From a checkpoint of a small mixture-of-experts model trained on Wikipedia.
Size: width 256, vocabulary 8450.
Below are experts of layer 2 (counted from 0) of a mixture-of-experts language model. Rows are named router (the router's row for the expert), up (a neuron's input weights, with its number), down (a neuron's output weights, with its number) and show model dimensions 0-255. Each number is 500 + 25 x the weight over its row's rms, rounded and kept within 0 to 999. Numbers have three digits each.
Before each expert's rows: "mostly gets" lists some tokens that are sent to it at least half of the time; "comes before" lists some tokens at least twice as common just after its tokens as in all text. This comes from a sample of Wikipedia text that the model never trained on. Tokens count by the router's weight.

# expert 54
mostly gets: " out", "iting", "izing", "ending", " up", "ends"
comes before: " to", " of", " the", " that", " in", " for"
router:539463481535502523539500552493489500490522510463516471484504514462539454464495465475485513527539482493489503510490523468532474474472552511491496479498489514513481533438522495541516480529458417514519495485526492523540492519484542451507482446502519516487515504511445505482498517526497513488451509488528495467451500501462465491459474512493508497475500519471521468475551519441513486479504540478523516476483517491490518513501473480480492501506527549528430464530501520537523497481497523454463541470491452486520494527521509541455515472510497509509483512522475518510491528503481492544491520471523526539518499489503507483490487512493509478495497496480494496474500480478498502492467527482474496537532515483518502506466524475506476460474487468486539515476536487521482475490487527
up1:498491531507500484556500488505500468500501484482512499479509508513497473501484517493547508491517529493473514489480527498479487507495459468488495488538503451488495481525514486514550524519493555504543501517496506488482488459489504478490467515478473478473502476498485501507512482489492467484517513444480492519515504487484546501513503537527448475535528513473496515509471496485526472540535514494505449457457519482438502500469527485511527505462491484511516514523518478510468547468494509480527508455453508531511511522462493530461523465484519484495499478524483510519507475455479554528511478512501503507536512570486491487505451472565505512451469547490510511528509518502500520484516499431558478556518518496516488521495486539499478489526535456509473462478492464541484531506499549
down1:513447512509556469508525484498532499525519493508508501507500493502473519501495497511539462482504523494514503488516515453497521511561480469503523488470533549445448457486501490467495500516563487497510517561497516528478513481508453487518468507538520464485466517540526504495526495478483501508508481511510452442503554496476504486494513493532528528494497519514483498460503502518538504504467493513565519472463483504496511535532498498525457461482512509552501477508501514529516503458498510515486480506461484479528483508511461537506472520440484476536513491493521490490498491508464461522457459481508497532525527446564494519480487483504502506487490509490518497479486490525514472488501481498473481552522504491542468534503488454493499506485566476505476504477508518446501508500473542
up2:527513460504547507518496512472525470509532525465492499509521486472443531500457482511487486463488498478484546499480518472518489530505511521476525512505513488509483487576495531535514445481502519486485508436487511504509500541533493494501525482490477476535527470525478477504563527497503461491505519493509476534485515495506521531504557495507486472484527525501393464522525488481508513489458486495481541491478589503512516481453514470528490498524518503454467494516466523526495552480493488511473507484508448515507512516496521500468511502491536475480449497521505532479514484516504498512482460507493461519525478485509459508513512507515505528485543504454521493521549500532471526518477527497528507503502545501498516505511519470494514511513487460479506510504467497465488494530486528
down2:471472457507483517492470476461481514461519477509478502523497495494519498490509468462510487536462495533467451499531498508471478524524547502507479537516519490509541487470499497511494511541493548493506561516516489523505521535558487529477448528464526537485523474502520495523509465461487547484522488491530493468476523504477455560501499482493477501480498506531474502511461518514512462521525527526495489550470533498511517515521500553505537484523495495514495508468512503553489555500493514492476546498497557501543446532522524501468531508512456497506561494442522477511528502511516484470460496524484503503545507487527538498501501491462506514514525479496489487513492464491495482506532501491517493532490466506491518531551546525516478487490454550476501515467488517492505523503495504
up3:499505551433526490541485479488507522510471527513491477490467516485476471477479487483486482492547508472478501529476516548544517468526483479514469475487545428482466562518471508528497478478542491481510471487480502537531522489493521450482475475469484521500488518492501533498483488549531525496461467481494494467523477534483510478472486537508507526477494516466525480511491465527495443475490528475486579475560507469496503492523483479502493504471497496486522463513518482513495506531517488498539467510499546498438486499534531523492492503453511489495461482503512513514480484490452522498465465518493503494528510512499490483510463504497512539503490541523514512501512509504469504496490544476496506498547500465535494505491520546519501476504465501483556490509482468504465498539485457
down3:518493502457503501453486527492511524532480501493496504520492500519454507477544479479498457505516465499477510477526494492472479489498512488571461476513488490486490476520520509522502461515475457522467477523486518496536573500490492452509504491511521492490454535474489500493509490493478470521481511457534502472519484471480501482502535486530480515516496519507485496501465493466492428474477486516511454511569479516543470553515493455519516465462503516516490481514526500507511481491526481526492501537504491483485487490519483552552492531508487509486516484504509493489532535531496502550503522561482466514489521441505439479522512512507427530509543473484487540469528507457532502525496518512512491539488526473515482545501502481510544508512513508492505551509452498519496483486513508
up4:487477488498501507490500479506495472501488457528527527486449449500556508513507502530500438533490508483520505455537502479516497549518467495480507485448523467522497532521467551482493433531526486482487495473528515507488536501516487509524534487506452521481492504518518448502523475520494505527513545533497489510495496439522490460461499489531498485516499532531564470487515513480495490499485482497521482514470517462466529472486528527496507494490494510494502537529522484486490479549513511547482553514521476511514485485512523499523455471519486517490502483513520543507497540498473469477459468470471530480483493493512529468497531504508506487504510478490498513469442494505523495486565470495517503452475507538524488513493491487521543503498473486485441519471475529504516434471526504
down4:486468481492511493486485483480475522504544494510514480490519520476513520538507512471513533501503471486515475473510497539486525518531480531492498487475474507499523522466496492511486466498460502487512495508489483464481489503508498463494502566447558473533476487484456480537511461492496503477452525507518482516540528448464500551523511547458492498528451561492524504499486532545492454493495487535480499509503546501550475464476494498502528538493522480485500502464507464525460475510502505540473509510507475530446468486492502476489491498460496508472556527479472474512472508459466461545472488528507475495506503562479495509485499501535514491485492507488524497544509484494497508456528499535531503489524491488525519491516529477485450496470514501540519481526519503502461456462545538
up5:496531484485472489474513530498472497504479466524478488512485485537498509507503525501522459512552489509499481431472523538504463474497546553494502535508475526539496472493523508502553492482442506489510500479488517507478511522481493490498499510498514477465508502502517488452476483519461458499483495495545477490487499434458460514540488515479465491499501494477505495488497539521469537501470515556455457545522510554471565490539574517506510507493469506480479510518471468495498508476452523500524506528491512487506497524488498483499482523508507550496572496495486533484485498542521537518499458461486550504469500527492510501490512510519501534560515459487493508472512483471488507506494527452530494493502494477524478539535509482492514475503548500493525494450508513489488478502503507
down5:506526524464513493498477496519527472513542557528480467471464500524460493485509526485487526550476531485512493462518446472489529514515469441520485470453513546519560506522463532524524470499509473493476484518531523498525475515455456478531484487484487516516495499479493502523541504508495493508523481481501521518497523485521499489447505510500538529474536494499525511550521487498522513526513493554510427533489515506484496515488494444443523483520506476488505507503484488503520498496508540490510507550481487478502540499512480522519512475517496514544517473510509487525481517493485525495460475510495508480493501476481498475490497495494479489467564482506497508536528538518480509531488497537499492467562501433492501529493503469500524491501481512433458471550448497526501490524528501
up6:492519497541528515520459469492485512443499514471537533520524515505485523546487543491496526469471464473529483462498451505549512484506462516507466512501486561503512520487534481500488490484513507503473487487471527539513508507502507525474462514503514517542517527524496487505534540499472483521501497506478484524485450473530538509487523495472514499465524493552525504518482500499497511521494500484521522509485429497508463484487477485490500477491501538485500485505521487502509454472469541529495486498477479480512489481473472518481547552469538537516547483555465538473475502478498471501513449511499549509542495465489506469483467500476473477515537540526481477503484513433524506533510483490518447484477502499505507491538529511455476511540487515466473504474469488546526495465490486
down6:449508484505506471519539449504519470518489518501575494461527514484538535497515469474471513511485454512530504545496492502494450489531540461503518487485483475498488488518454478487469509465480515531486466485519506462513475458486480548504495529448490533513493448524503516518535489501451505534509533508541501512511547484565492491496529552521502494502478486521521501552555482516508505484506519521525469519517462464486470502484477518487509455505498513485497441540516502496485504540485513521453531490482492482474489508479510505526514499525513491516528488493490501469481452487499533481480464458478543532473504483476490511488491513482499515447498496525526475514547484521540498485531533510484460491464516535508499510490504477531521515496475501478473523464506490496500437514474497
up7:488515472527468502488529476445505475491524484492494467530489514499518545451502514519485511560525483499481513481517483534494487463496500509504471471491462518514532472518510500521530497508523521502487481485514513466511504501509506512516503482501549517488490499506445438470539508482533518483501507516550494515522496486545493512503513547493492479537517486492505462509511513524455490518519529509470515554515514481527490475498508517536533540501498502501516541573484501489492483483463561470513478505489547494536484565464486523508517524495465493476492548492509499510543495542419443487512481485514541481468456480511526484457543467520517497511511523478497533473509518504468544509513522473520484507518507471508492476510525466495479504490446516518461520505545499490490499451482487
down7:526478473507490540502508485481505541533485507511478484515468474497480503461447517506489473484480512504483476521497480478504492473455508505525508494480542491487504464473496511452484449517551524519500510556479528543474464541476543501515512488529452561474441495524489524497501543508489477492515504493529487522498496513505520534529500489546522483484478496501472440510506488475495534475533440534541500491460499490541556494515525516455529528542504514501490472501535500476522502520531528514513492507513496516513495474473502485530484502462468496490490495505519507536480506497486549466472504507484474523530501535523482498450503483514480499496528520506509496494569511466527481510445576482550532480472500476499527488467446504546505500508532506515511468485502492493504498506509520
up8:490508480489496504482456484500484495527497466516495508509527486485475446475522457508497533525546477506485502559513509514534466521520518517481499474468505510496466463466522494523490492512519409505458464494489532522512525557499531504498482495514507497480511535480515517530487525507509480515470484475507467508507450479517497511485531485508490491479499478453537531496510496521479518493490481497531540453502462520442484496457521473497525512506494486501505474507466534517471517498477498543507535450497512519505494488552491438444537537486492501539530493525523446498474453539494483499507471472506501496517492478497523448457513489505446516513530501520504481513516519492492511460467453458505482515500518463493554528510494510497483496485475512526451533502529465481470512535492482
down8:480477488471493510491497495438481534534503489512519536501527488525482485478515492471514484493490481515505469510502556510499500509509478550531511533499475463527496484477476530470479507500514549475506514497509491426527461504485478541499494531496528507559484522472464508515556513492461487504483479470499493488514466518506497464528505496527502525501494470476511538507519481425471517494489507475486489469462482503502468481463490514500471496461499463506482526481529485502485504520500469530552475416542516529442494489563488525494540479551498497535506496487513480511502527462490515503477510507518509466517529500488503494507501489474491538515474516493494516533497476510450503541481517441504531485516461527496490462502543502553485505485501504518455531482448525473495487508534504

# expert 62
mostly gets: " States", " France", " California", " Australia", " Canada", " India"
comes before: ",", "\n", " |", ".", " (", "\n\n"
router:498490463509488485491459538478486499465556491454514509452482495509513454529517522531505474532546455497459501480468487473503492498512546499499519535504526488477479496488542506485530461554465461497520480465519480499498518551505509470495467505518530513502463488518479480492523514543518497522515489516533508502488506475496488483478487456514498499530505524472530508525526492416483459487459523473510484502521554456477457510466443498488519489527510500482492471519491507508503489466542501474526531475506513524529461493520457526479525478491444515523456537552481442512514503487489511531474476486489520533517475484482520499497512543469524499501487503488494504473500512471516484444448502502493507511509510527526475481492497510489490481472504470512512506430550474508484498501500511
up1:493446503495458495472506530516528521473501494482484478452502537494514519508479517505464459521498495520487524497529469487492520503498469511505465548499514531514475492486514486472493532500492496514534524553487495494482513526511518511453475546495484489509479516565505506499513515476520458503516467512501436525505532454495516481485448476551536546531483526470515504474471477480489461483507530527499508498458508457490509482504474539483509472461549497513484497512499499470519541529571460486490506497503491495504501524463492505476524432539488460539523475469482503508514503492500545482471477538477491553511511497474517506521514490533491546566534448486493487460512497489524450503513523479513508491472487535500515484510501493493506444510539471508460491497496512487511502537522494
down1:544492487480473482512510505501507481486485485523500505505486454511427497487491534544501497529491484487456507526530451509494490480503493526551508473539502493460502519501504526465498487491502451463530544482524517479481514493497475543494492511532514478500493514508500452474496426510543489463495531502530517465458544487479496474509490513498473478508506533514455512511524475535518516507495458507482493530517517508509484493477507511462511533472483475468517487510552510525490473479506494534505505515498548517505535505485515516506510508499488454486505507472526474530484528488506525475527521520512438487505471489512510490439563524480474528497452470508500492489475468461552517482454496470535531491507556551486480506510515515521522489511529524511502545493524504465505474457472563
up2:481513506493481543526526439537501510509527489502529484520523474466512530550505546496520449497504559470510515509471462535501490500500478464512521519496494486513481433528506438530493485533472468524495491486500460546506484469515469502508502479508498506539484520507497468483502489499487521493544470504511493476493462498483454462520511493554496491464474537515508459544540472497495509514469495505476512480458463497471555545515499503490486515464498512489494568507532495536508511447495544510525522480472501521494537526497527473511487499538546480540475458523527492498505464476508499521499498483515531521523484484478495485501511512514482470523534481493527499445469514466537478485514490536532534486482500512482474527507508473465518513501496506547464476502513477524459542494477493
down2:482531492496518496449478503493507501492495512508483447531497518510458455443469547480547491487513522521498537531458525493537469489493480476484479494509512530501499542535519503484460532490469462519526486526510537529462531495481562476490511534526506500528523486490494449480484472507516476512475519517516481518502512514541510550522525490482508515499494475495510546504474462487496491490551528487578467478510512516527479545528511494461469520491505516503507491472510482531522505494486512527499506516473485494491464449508474479475531559499496513513486486481502483480538497483441514506517521479507484510541504476496482460436497495513523468467476480501509505458486482542482511462500481529503507510517496515461501523465510467461471472505481475462475483478463484493506537476538446
up3:527488520481505547544550517484487509545522504511468500507506466480502509521497496509482491507493509494526476460528500509521488509523503536454498498469487501517511527464492478477477504513505500488465515551499508545532522515518478476490545475505450466524515512495461477489491473525481493549528479484499525478481503468503467489523502497511503515472559532475474488533497519516503529558493510505475450525527500503463504514474475509541480553467408511500486502540480475485515498538492492516528540526472474516511488475513510406533528503488507472525510498511499508542485503454492548468472464537557487516515478512478524516494508499519504468517462502504488480514472502511474535476533479480530525498514497524493520495483508477494492506497511513472502489530501479465438506536444528
down3:477519533492516517481482464512504476522501484496488452484491554482544505455481510505506499525493529551509486495511496473549484524462464535514499521504509495508486475479518516517519469495506498521487514471459560471475507483543489506511477555496461499452519539521484535481462509440553470529485464474496567536455481468468487493523477456528499491507481480511514457486509469477501522488506489505512492489540491502466519480518488496495518481525451492542532504485510474529529477521448519491524442527469490517523492473471510478494460467495549522527524518493488481521493474458490489485537500545500500476526524501542449498508473498470476498505534499499521510486536496481529501503469499483535527476506465480487498519492507494547446485476491478518492527467476485502458487498482495
up4:444547457512512505492513468530488553488444496458478524473477494500530477543512478507491455504469495490477534498571459464533454494501525534518519510512513541499485492505483515488506514525501475525500502498528497497484492478473499551512502481525522492518480537521527457468474479473492471533512492479482482498465513517524473565493528481442496514485507472524480493526466482500483489484504493508499492510535495478516491503491499511505484514496572471520510479510541521472493533511458529448461510504495474531520487549551486509505519489497501498509509531489526494480518587510528492501543517522483488522510493451506493518498487481473483491539494545460509481476516530522481493470536534510504529553493522498529491500517524513472484484473543516498516540546521469512472491509516503
down4:491462502502479501490498514483478478452537499546504503490520484515523526468497471479510462459480545483516493491494500540461526523473477482535473474469527495520487547494457487500498512510455502502552469462442506502509503493461520484495506504498472473486469471514503469499439464492472497553524492487515467494482498472470516486496499494519504467501475534444490517505530522478506484526497480547486505483500548498516487492530557498526489472530494525490551488477482496475511531465500458514524514481474504506508504540484480459527457446481485562499534476483470463513485482493488454524479515520489508503473482493499512477517505483493482504510560523508538540513523522499500541507519489531505485515504471538519492519544506479543489487552486500471469443477495495481481488466438482
up5:504514539506512531538510486500487538499520541531519489542512519525534498494534545525483481551515505514474479487527484501471492516484457507511481498476492550478513494545500492469504487490492461516502498498568493507498527528521444482499580457498498503488487456480525508498516469474546516535511456504526511509520497484518505512491463511503480498479489525466491470443469494498499486460522474484500500494516474477487470522503504489506462496478486552504478462458516530498506561506512504478453510468523518474477459491465487499536480499487492534475465503542483498483484471491505502489521512484418520492542522502516530488505518540512531480483473492480483557494558510476499519515472525482523538515502491480477475468484503537546512493463498494490484561479512522465511505532484517
down5:517479442524533492485520486489515514521506497481537510516491495468486529510491508460484514522551555563483483538494509534466526547490454535552485470465519507544493496470518538510514528488542497506504501501479518510534499529522536504506535512500488521512518509513475488494513495503533498504524500514472482487514495467487477498494510485503476467497533485488461528456518506482509514484488471511515569456522477555481487518509493482513471522513508512490473478521504505534479522529473494458475533529456520537545478452505482486470489449499464484486494502439533489540499513484525481520478490533467483438528524561471470483522483484485512450525536486477490476485510510488471519490492475507522497481495505487504467502454523494504501476531510498527519453473472539528533504480462466
up6:498507457521483479488513533515528500490485518496477525457445448503507475499509509475512528478523486497451482473501490522462505533451499500481499478493515514497502511472502486506495544472479484498516503538504477522518517504474530487494492487507529495502541529477493459491502535506503498476508558462452510472437509484532509489503467519481436465498471555493462497515542500477551522502477472499523495535520498526537481492518474464457526505526474508504497493490502476529504502490510476522425488494513523537500505433489536496508476501522483491504526469475515533506450510525519522505478481558514505459500505479449450505475474510501453492483519468511495471487504496513508530511527550498489559510496479486498465527486517519532501482485555497495485503544521554466491456491483513
down6:478517523509521508537517533489478491528517474467513482515524497489547509492535471538513524515478507501490511442511510484508489487465494530514469523494492525536489486525443499497516515475506531509448501519476539512484476523479506521496488472458476472461541519512500490453502513488495576541466525484522511496499519473550478531503516525481504464492521472529512503506505484527463467513561511545527485479465476493502489508509530510504529474496484504498471478464468454471523486494482484496484497533464479499492462514502488473530507494528495486543500479457513492487476502513472532513517463482479546497507508561550459557518508511489504498473500497513524545516480521468502516542472491468494526502479526518509514573535529502476482490501517483500489572504476469522502508539475451
up7:509506510497508462523516512497489480458482523473481513526480519515468495459504497499427487459468529457520501493528528459542484465509515482422513473495498465474489503499477480465479489492511521553546514516511513514507521518479517518530502481477493514490498540541465492483519516513492497514482532501462484483492498497409505518493510537500479484499489532503465492487482505524488474492495505514520507573564493467525469499506483524502444510453469471491497489495541520497480515506513474524475530547504490509467506438542537482515525530477523546535466483541488496493475479456523533489506524473491469487517486507488491537477506484526466489471534478510497552492442480481514495501501469530510535504489503532485521504502489475491492502459468482479494495498497481521483518468545499
down7:493455527478496534502507455469485469501485448501494482493522467495477469510493474574498548520485540498453527484468525518541499525488494524491531495523519471473520495488483507502464472515504541543503512477509451532557526478502518496520516479479490487526495448482505503446525521533481521514540529502472543476489485451505518514511508532515510474501476521510491519530486511459515549493492511520416500519526514513498519498471515483487503509468521505472504512514496481562506480461483489496503519469457508534493494488480524488495503482488489519465483480521472512488496466477529469540482481488500467529580524522497470493479512491507524492500538462481504489513481491513502495468451500523495480486502488518466552525487487495521572514475474486469516485495496452480507493470474463
up8:464510557534527490540513505436506503501533501503517438502484486458526514527505527504481515544491510493438510490499561495468487527483505489530500481503525495522486543493497527480479471500504472514516494482501538500509435465432507499529465507480498524459474492502471501521479494501500539513483502483497509514517529504525449488483500469509476504536506481519514500505493465537481450533532470506435496541511512479480513472493532519489476477485501498476548441486463484526494519519534538513490530522502494529497488505489498529469453483519516494470445498498558529510499498500469509499523506500450478456487519479486452481489518491521484511503484495475488515537509472518529471526545503503516466469560499487539547544493526504517488505518527502540496492518494506476477477478511506
down8:544526462456491492493481507495493510534491486538555547496532459493542485522463536491460528500488519510481506527475510491469512501506471502488515497490513483495477548572483492487535495503521473531491505499531458486477537528529510503464507514456500540520513529518542508538523517541548479465495490486547500481522490512495498505493508482523517475465507462487510524469528485437472514516513530478493495520501494549525509483432444530506451499497523490490535524473482522474485533503501495483500524494549522484515489524493505500527531498486470465509500506524477457502447520488490496523481524511504493460482492483496525498504503494518531500543571531505522533496490482440532509493536514509472544496460506513525483530485488479506496481502502533505512533510515569476491473496494466

# expert 8
mostly gets: " George", "ville", "ford", " Thomas", "ington", " Angeles"
comes before: ",", " (", "\n", "'s", " City", " County"
router:486481495546493532506493514462478483481550497463501498507508512491533517511479493540470464513556483472507535521452504481514512479491555520524494547504515499513513532474568455533526477517493481525533523482491480499543525528506526474513458492514515527457507501492467460533485466526483530543500504527542484500473478498475486479503490496501460519488540498461511515518522488451521465516520506498513497444492503479469496536507465505495500482505469553498494508495488529474521462469529508508509541472504488478537466503530502516482517474491451523519459523516476482535502532455488501502500533499480535527521466491508504497529485525474500490515501507473534455494530479459495476459459505513513546552526500490485479456488485512509498515501511521497499503464515462585484537507502507
up3:485473560485487503528522495442479512508488490493532507546505492505465517516494493492549511505471482470541525580503506463496517522528509501531513511492479495493558498486487522451527479461446468502522505499476478545488510516526521531544521507493482542503510529510520493461506485494497540486492509518473520549527515499529492560477466521480497484510496518501496521452553494523529554473545493460520474499513461521472527468476469508477498502502516487504481506480494521515544489483515546514537504510447493477524493474490495536487509493495436514505429517508516508465487492489471514509492471445458532497493527520497510495483466506494484475505504467461510514486475507511483479500502495466462526441474538531504521510503480525543480516510500501488516491519531487498502534462492522
down3:506487486486486481459491516507498520544505513532460460485506526506508478455498506463502496505517511508471494466466526486530474486457498475504499467505552478494528483570474517546479468504466556496525504535523497521466477472481477551550503522496463528482528514507495490504546509470524527470457477543523527519503494495498514516495490517499481525467499455504536530474498494447476520488540490504476502518498535443447506496547475490528484484508530534545513494523484470513480477546485476541517505487509489531529504477536502489506502510495487508508521498482520517505491490539501517441462524501492455498523515505557532463496521521478498531517519496518550499499486490540517561510535505508473511516494494489496479482514491488517478516482469486552419459495507486474485489510502517
up4:487514497518499476488486509504470474475537526476483523474487542528503487500480544556484537495470484511475478485528494488489497480500507487511499518487498528561496499505483511526451485535529477522533509498474512496504476514491481470517517460475482482474483512461507489521511474538458465491454459488517428482522501511485500560497480486459497498496504486420479506507477526512478462524496487518528483498494539500489485507525512434464484469488478478477489485501451510492454480527484519468502526547499473511508456522475486453429531506479487520514495493519516475445472479537498476448528496539495478508478513497491493518494493525495519489525516507477513504482466501549504493525524514562550494491483484518491486498496449486521526483500491478536527554503495488503474513502504562
down4:509531510527505437451512453479521502528481520498534497501487546481508490538490526518507486458533520517527522486504475482507503505512499469507496547495483471498512493504502467499535473520540522511499466486492464517529559518500516495479527532474530559499557478492555506480493469501530514490479470515519481518477509516470496530516533520491499514558467540496481475521485503551537498484509482484519483479517494512479477506517527520484467507528510483450459507486543507498475480498595462511508528523476492483483505492495475472457519486492568501488497468518495464466534469528499521530544515496463505496481455504501485528479480510465526480510488517537474522491472512495485492543467547461511498465506460510512513492539484541493509506529518524485495490515462488534489494458515513
up5:517525497500546531449513529505499488461462490484511488467497522518493512451483530520565446491485505531472499544495512494533485529465498501509543538495461499493460518524437496502524499537486469525480500528501505483484568512500507524485492482480499489523502478543504522489519498487542520494467518503449478483502518557487516523503524496497509557481490537462514496508480488497517472456498474504515521487508523514478488481523478499505487483481482559552506464477500500506492481478490519487498493470517544512516493552535482473476497505473505491513508506459485514508520510520519505473530500518476548470491485470506504491532501463481504519521516529444554506540522501529521498525453487466523534490500530493501488510549467484477557560513475480448484516488465481466478502468520508
down5:546507501530497512518556486463467557575481498499510504484463501471496470492489541509497508482488507501467494559447525509486458475496492491513462494531463507485502518517513513514520555517462481480518481484492500489487505490512482467510510482471485516509476501493530476498486458547475514527444506479487477499507472485410500514530504520510462460491476484520515494532515513476532510482499467511461454467492485499493494499502484509577475477495533516505506468454497537503537445528515508508536495523505536503479538509508506518529489528500532504522532530461508512558492521527506526446502498482474515492477484488483558515475458475557487486527500521488492487471493498473522515490507499503504467478496516439502479488494468505517462520493513478499498474489529518503494485518463477
up6:539477548482544508501506515471474523501487511484532478501467501495490487516476523502534477524505550502510479524502495514534463508500494476498513511503454528526461532499515489493481492501448532503558484522498472489466479494506524508466500497491536463524519537460537488534484481502496515521476521508510494507470510484498486472490463481508477483512506503530450513477492521514536542530517554524488494479514564513509511571509508475527496523458477478491483537512514498515517498509514506511534454525554471449497507528466441467463507475459469514512470498480510520529509524533534450527474480476503499505482486500476513482507530579512520472520521465481466484510517540486495565504494471521478494480493512547488492529511523467457495505512496492493562496492498473500485483543496492
down6:513496495483512515493477489503553524493490524493524472510509523473489517521460507495506530438476461433459510519509492473516502505530469525507488455489500471493524462473511528498464510468502493452486512481518525485489482493512491552504483465498525494491461532485517540470463483490456464466492480501521479480517530511458483499539486529511493491556482485502463514494514528498500533520486497514525531531553494501492488496558493488512519482500522487527478531526545506464505518482508509502514529511477496477563509500500489525470513501511523523526510495487451482487504525465543485536510448540507449466529482502518455516459510467516501520513530442534516470483533515498470514450452526479483546487479489509498481491525493477501497507532529490471518516500479531470427524496475531
up7:525499457494518536518480563472543541477496489511494546502507515496512512585531504555477496494523497454466489491484469511486493495501465487514502499459472513475487496445479501494489500510508493512510532518500528515512501491460470494483508472463499531442530528530501567521457493504490508517486490511531530537505523518478489485503457510521502484512505490495489537448500525506559473514511482528520462519493495503538522499490519529503553467501521512454448500517501509507486509507484499509432484563505492498501492512541493539517498518511516487445495503497515504540459517531536513484471494494497507514513485534521494464496490489509502544538474469535506519504505530476493528511517483438499498524515518462489512486513497475538477526528547513448506522503513489534502484459468462
down7:519512482499486500547492547517487491506492477491510441522510501518464488507467525500515524455504468484527512483504459497524508509491536516488514447468500533513492529476516483534475499494459461473545470490469487524508504518502504497512583486506485513515458510526491494466503478475487507523489507491461497517496509459512498550509520499468481480478570526500518546550532524471460498501456488512534544469495463514506538498499539537506522531524495504501536491503513481501538493472529467495474439483454520516472506473498501518523474515526517511532497492534555493511498542466503466493494476480486484491486464518490481498530501509516491481520456491469486495518579516507543477496519528451475521557446512509502487481512493507494488472522529533497499494464501522497484524461510471
up8:512540519480497472543474499503517489528527499515525475480538495493489511472492486511444550489528503517487484512483475511530501522537486524495472456479554496531494543512483486506524478482456456498494486520540505511518466519496546499484510488550529518404530535507541518522532513491526515485491510436474532539482512499526501507495475549506471497477516546502495504473484496583481472462486516500494501504496477511507477484523508479479529505495484554467481508449513510525478496474496503486508515460509455488482520488521506546477524539534492492467503514519512530485488511478501525526496456512472474528491504507454517528506520447516468519542511507485496500490497473472496458532504549518516513487458518528511512509481473545461519492484515492495529487554512507524498515489531491
down8:517508501513502499493481470510503485529456506485437508538512499514524448465534452543516504504520495522526481502511509478526505513468452494489483555521460490521509503543547518499474516493502508485467495494505508499479506494464490511504498462504502544532529521486519540493485505522520476478515514476489513480519524474506481520485544535462511472500502516512483510499515470510518504513490517511468490526451471456534554522540526513495491489528492489481491489543530472488510493498443547486473483513467484500519491463492502484495452502491509533504462489548453499453531507501518509500501473506477529518518504505530459500499523479533472482478448480479524477488470479512463516565411509502441481448463487481538520498506492499552480535502480510472483518463494478497484497540463506
up9:468469485530501494505486453509487480475490501489496527466479478492482499519539473534508492495532484494528524531518536486514498538465526497543543513521520502483501508524530477532492480560565537555493522493459523520512560504492493496501469522509511491469492493496460491500538524477448514478539502551515482524480513505500475521474504509517515517472457530514500516478509542516504502471491496488482522464513487538565522533472488503543504531514499509493475477537509486476535513529502510538479512508483508476462525481521519516477531512505514546474512518499530498493513540484550528501494493490520510452485516507515499489463495468529489495474489505539499468449514486483492584475547450512514514438465497489517499503516478505515462503536484477544509468464471522486498471487527479
down9:514495521506528454539486472476506493555509509461464519477528473490520514519460471488508455487474515505535501495493501492492482474506507521500480520488495532458510477463500534451480544467493509512466549498494509498452493474527488530536431487527510498528547541487518525523461534485528478467491458506514515456484495443518446540479467531511495534542449486509460490513481536510471484530507483486467473440495508503503513528516490483535467490495515534507453512481463450534483496505529489512527485520551483504530504468456503447486519487489471504495484495495487523518519543497504536495470508531510509489524482493501498478511457497462483521454484521548511510501509493489480485465488518490497482475503486492527488465491491522499501496458497528499517512540510511502492559505523463
up10:516511510559508462517528478474510441533475473481468521512519507493481534496475504518496483516512524457505525517518486505481484490500523499483481494498508457479461517545510508545508502517520491477514435497509525500501489448501455496486473505489531493534499486491456501472479527505518526514523495515468482522494497499514466476492495505495492509472446513523499486480459485522476470487510481502505475491479511470512522520519540507507523518508497477493519544499511512500499526470541509526497508457457479513497529470554512525508491520531480467482529509535540486559488486454531499490492480510507563515493456538523523503484510491472438544511526473529455491455497518509459460481512478547493463495523548499462492458563484535536526499459457516544486522481486492535493514495533516
down10:511515525527522491560504447508541516524532510465435480478480533520517547466501541495520491488523517474509519460489553553516525505504537463528495475507473463532472506495470491496495496515467515453500508537563517454513485496530448481463485516533474487510511486525489495484466508492537500546479537517522543479531546474526488508511517474527538486498475514507515509498544472502499494495483506497496520505467519501489525462489484490484477549505493458511521516531511523515487505510509516526555527478506489494484521496494485485511494465531532486522519487488445516509547458514482503521491495456515518488476469477493511474506488552517499503477526479519487464490480516496500523503510474502491547520505461468513501480487521520493490471478448545515530457485530572521519526487492510